Weights of a small mixture-of-experts language model, trained from scratch on English Wikipedia.
Size: width 192, vocabulary 32768.
Experts: 704 squared ReLU neurons an expert, a sigmoid router.
Training: a variant of SOAP for the experts, 607M tokens, 4630 steps.
Below are experts of layer 4 (counted from 0) of a mixture-of-experts language model. Rows are named up (a neuron's input weights, with its number), down (a neuron's output weights, with its number) and show model dimensions 0-191. Each number is 128 + 32 x the weight over its row's rms, rounded and kept within 0 to 255. Numbers have three digits each.
Before each expert's rows: "mostly gets" lists some tokens that are sent to it at least half of the time; "comes before" lists some tokens at least twice as common just after its tokens as in all text. This comes from a sample of Wikipedia text that the model never trained on. Tokens count by the router's weight.

# expert 0
mostly gets: "used ", "played ", "named ", "released ", "found ", "served "
comes before: "to ", "in ", "the ", "by ", "on ", "as "
up2:109128131089085225117113121146117038107135154168103183128149127154140107161149166136130160153211124119123131121151127195156151175130145078133080146158163145131098116123130134129255098125094105164146109112127182185159098116136165118127117147135117122084110119163128064070071138124114142128157141111126150165103134143137178114119098126125128121084131213136119119153132129125132069116153133071114128113056098123114105091159196130146125151072125184116109134102086089126138148097064089147120115090159097132134210107176140145065130132151087167148143136076136146131155063122138139172
down2:064123123151130078129112155145118117131207057129179101138114150168096127093113127142138114128113095181117128130077130072101141102123084142117046147130060103122103071121145147134131121115136120158120028147146039030075224131174150125165094134131129116153102131163173135127156130160115132141131132128072161124151157114109069125110135121133125079088032074127127129106156080112146132134118139124128114174140184174104146141115144117202131092161121099107123134121128122088125096116129080101142124177141199084160088141190140129130113147162136088151128122139128103127179126192130110136

# expert 13
mostly gets: "\\", "{", "=", "}", "idae", "$\\"
comes before: "\n", ", ", "s ", "\n\n", "-", "\\"
up4:146057116129113093103203122086179128105119098135096135247034149107125143122134141071148146170141067128149104121047152135144170099141135123092136127189137094112127138113142082096216129156181120131149144197159136160137069068117113132123134129157127166146126107155135082128132129152143195120167134112155075203089083127122074168091144112074087110134128117129137142211133127112130121141151116086135110140136172111148123082166110099123123099110151110218127139126135157110109136087062119116120136138118188172124087123137176120146128175123147126157113169135098136123142128167134167142
down4:106196178085170099121123106140156203160136143129219118138159089124129076137093135123142123107080207152125130158121133102145148122078130107136120137088065123132037153096071133149148187156117144128150148111152230128125096134167107070123222104165117132145140125153163141150139109124147104141151141117071120093119154133156122127118084134122104096159143169134169157118173160135105096165097126112124125136139193126072090164102118099117150118116136165046127154100152132117112079087144115162194090148150182140137125172108156219136117146121122105124145125096093173103181134115065118124

# expert 1
mostly gets: "House ", "Award ", "School ", "system ", "Court ", "Institute "
comes before: "of ", "in ", "and ", "(", "was ", "for "
up2:168095134156076117129159175161136155139164155141107121117133142118099163141067087086146112181148140142119143118127104140100149131182143153120118107108096165128135112121134133121086132123111117141052136136156129149125135125140123184148036125080177151104182137132148119060114075126125131078172197113127150129169103127106117103104094146135133231171147137135124114104088096093155093064111125152150049142081088132132144119136095078143189119114168145135130130207087112105128128127112120096012126077192103123128132081168131077155107158088112112063120135182160128080106113070140176126
down2:148102128124155168135116071172144137159109092155152163137120125137157105119143160156119139107134128100130127126152137150165100104133141085108179171209118152141078118173152113095185117174099156097192097152124135114128141161125135094125198147133158125120125082228174124180114121133127173135116129130162091142144171109124148108157208105105095100144133122161088145148137116197128167144131120147025151109132108116088090157125129113168074103176097190058154108099142125123136151126144209100117124113099150160158155193131132191187133171171124120144171078097054143131180175138106082154

# expert 5
mostly gets: "life", "game", "time", "season", "School", "tion"
comes before: ", ", ". ", ": ", ".", "-", "\" "
up2:098193220074166186112108037086152144148187183152132127121179134085129126118133128099130088198148133135113146096126147120120151117143153129111104095119176149117125161166139127136051166142163121144135123106151146096159113108119096169156116105127097124123096155112110094116197142123158100091163114104087130139129147128126162127091127117140142136075138158125111126119109193137080126175121080129193150149150108093131125123149130138086137163061135131126182121119085137128128188154095035151126154238146158113096145136174164155179080133109055142098188095123084114185082128120158122125
down2:120128081052111133130126141120140132101126137083090146073104159121119094064100131125121111164142115142134151125126133135151172196148152082143116152175132145079140191127122154147153153123126115104151127039085124128128137114165115178196239136123187148095118205161145091143137138130102118145179114149182138149166142136221123143122116104147133187087131102122122105145122079142181079175121158127088156116118123073150153070099075145100155145192081103161085118155135117151119122128146186131095118096148126164151119137145157074218089130155104151126146131123107131128149124127222123089

# expert 2
mostly gets: "201", "202", "199", "200", "197", "198"
comes before: "0", "4", "9", "5", "8", "2"
up2:167191110145079128094191129140103115111108152110069089136144053127061134120144177178209132073222176125139113172124136102151069158171171128152164111127126090109115136148104124170107108128134139131131158131106137087131133178146146119189127140163119128129107139135157115107137124121122079138133082131134144115138136128126130130127159134158198145058128119126159073094161117133124195137140145123158076129128098135135090119148163175131097114121035111107159151125130084099142227119058115114129172186144127132121143178129162118103204109124094178131195171129164146093127175185141128174
down2:103083119133136132086125121117143138111102093176153134157151095158203138140151153139139145170142111096118184077123138086082072144134136157107140115136116091090207192104090158133158140173055151083195142105129239077101119106057070121097136170121174113113129162154104154132156054106055128149155098114142142114100169116135157162108114079120110111126117118128103066136076196170086159129110127119142130105105123079126073110141145153154109128128147124128085111128108171091094150212176108131107122137124127154119099103180116079121081122147127066082109107148166156140144124084143086110

# expert 8
mostly gets: "between ", "many ", "three ", "during ", "those ", "among "
comes before: "the ", "a ", ",", "his ", "its ", "their "
up0:136141083120118169140145129095160133157152115145130119131129125181125170137151157146119104155124094129158182123027154128141121098126134143126124172151134162125135100059161157150112083126128136130129157111222028149140128121191080144125148113097122197160093143128144143189104111144079163100153097122128165134102153136176109128138127123113143141143205177126106107139126135167090178171111114149082159077124127137092137084106093162104104158114103178124096134125128163054238130183097148114124133170126124153129019160171130131067121140143127099125123153129164109158088060089160141160
down0:034111113121166171115155144136128136153156181116171133148112105128117077146118109138106196109099069158083101121123087115151134091107043125145132103137114093124171139137087108061131160128135131170108141078187133125102108081143133115063112033110147080101123154151119166125129167141142090133135109132121133128128156112195075133158123129124104109140124116112187126126163181103075115103123129103125131090155176171172160140102121171134118138096146140161159120148135120128132148158108231090041151067112094187128114104128108077159130176116123045193113084155117122168134168126171154094

# expert 4
mostly gets: "FW ", "kg ", "Candidate ", "Apps ", "0 ", "00 "
comes before: "| ", "(", "|", "– ", "=", "/ "
up2:147154143088146057142158133127130174059143177151132087142140147132144136135157077143138120071116053166144192074117158126050094098096071108128135131082149159156137104147123139078135166150126162171052089144132038149162119148107045171099111118149136124129200102203116110151083168132100152102123060123147059127166074104144171139130156163128101127111119174125148127190132143138103169110140186158089107157177136181097124160132121134123159096142126122126063151140126136130158137103233133114148119117156130128129126115152182143153149159112090128149117094114141118106136096100089103132
down2:154107147153064091132163136199110111099158114099178148118110124123166138148126127102216144127168133185146135084133155143074119137120139128161152110112125124138121145120122060135162132103129111107119160138120154072102132107109138161148175091145008118158120115142215094098100145114130120135173134127108195078100160109120129091116185129126136143128131118130130216135140167123104119133128218129164132123172119136093125113144105109107162027113103162147130142135056150076133123203075139124202061060127115203111138145115115142130183150121097099128150174129138144127123160114166142123

# expert 6
mostly gets: "), ", ", ", "\", ", "., ", "', ", "though "
comes before: "and ", "the ", "which ", "but ", "he ", "a "
up0:147124111145106128120119127112148198074059128140136106129105091166087124027122116145140154102113198118143128118090139123155153122118131087133168141057150110101170142116165133150112068165132129142124156118217144035158130128091167125209132132101083105128140139130153056108127138134156108140111198061130135118151128164156135082158176092157131128150126135125147128007064113126089112133077107129126169205101148145151108131125119156111109118128139152124126134084087168143174109136131131140204128121127196132057109128109127174142107097114121121130109179132203089137126142146109144122
down0:124123135161143097132114138136093130185132141088103143138097164129077133134127133199091146119112139110168156072100125141199116108138080121155132120164103113088101030124131142128093140170103130173063148166126121120139123125170129128171128068128156077122100154108157138103189152117138179117103109125147097108171177146152055221129147125137109134087125094119118145112179122141134065119146129125081095126100151128110126105120139171155117148116101136146086162146045127196122129135099144070181133125158132126122114057207048052120040128211130108102127176113095129110125144129137099135

# expert 14
mostly gets: "). ", "\". ", ".\" ", ". ", ".\"", "=== "
comes before: "The ", "\n\n", "In ", "He ", "==", "It "
up2:107093142127166127095172121066122132088174140215123132126117139101130132124132128203169161166128112138106159117124116152130119163126164149127118148073113152140128132087097125137140141139091113142114138067088115158104127128104127125122142081129142137107106099139125143180142156153126180062160094125133157160146123159130140123143198144132138127114139144163155097128065127169124113126142085124114201147069122132131122150158171057148113151108089062100121149124135123047125128049154102178172168125070107171133155181118099120117166079169128125205095131042114255111127198107114086107
down2:111141114181122127142186130120076081128097106099126105206121074137130185123160093097104124189097122161109234118106183128156142126118166097121148104156141073195188143110084124128126107110161104089175126072145137176117147139149136185128105133138130144126113146157140138149092140119126189083134112126104133105128153127124121128150159094118160127092128107112124088084172165096073098123160103163145133145132138111114108054126185144131097076131148140112170134136168255124062127099178115112103125130108155128088112126109126093118071175156128059141109093172159155169143148065150167083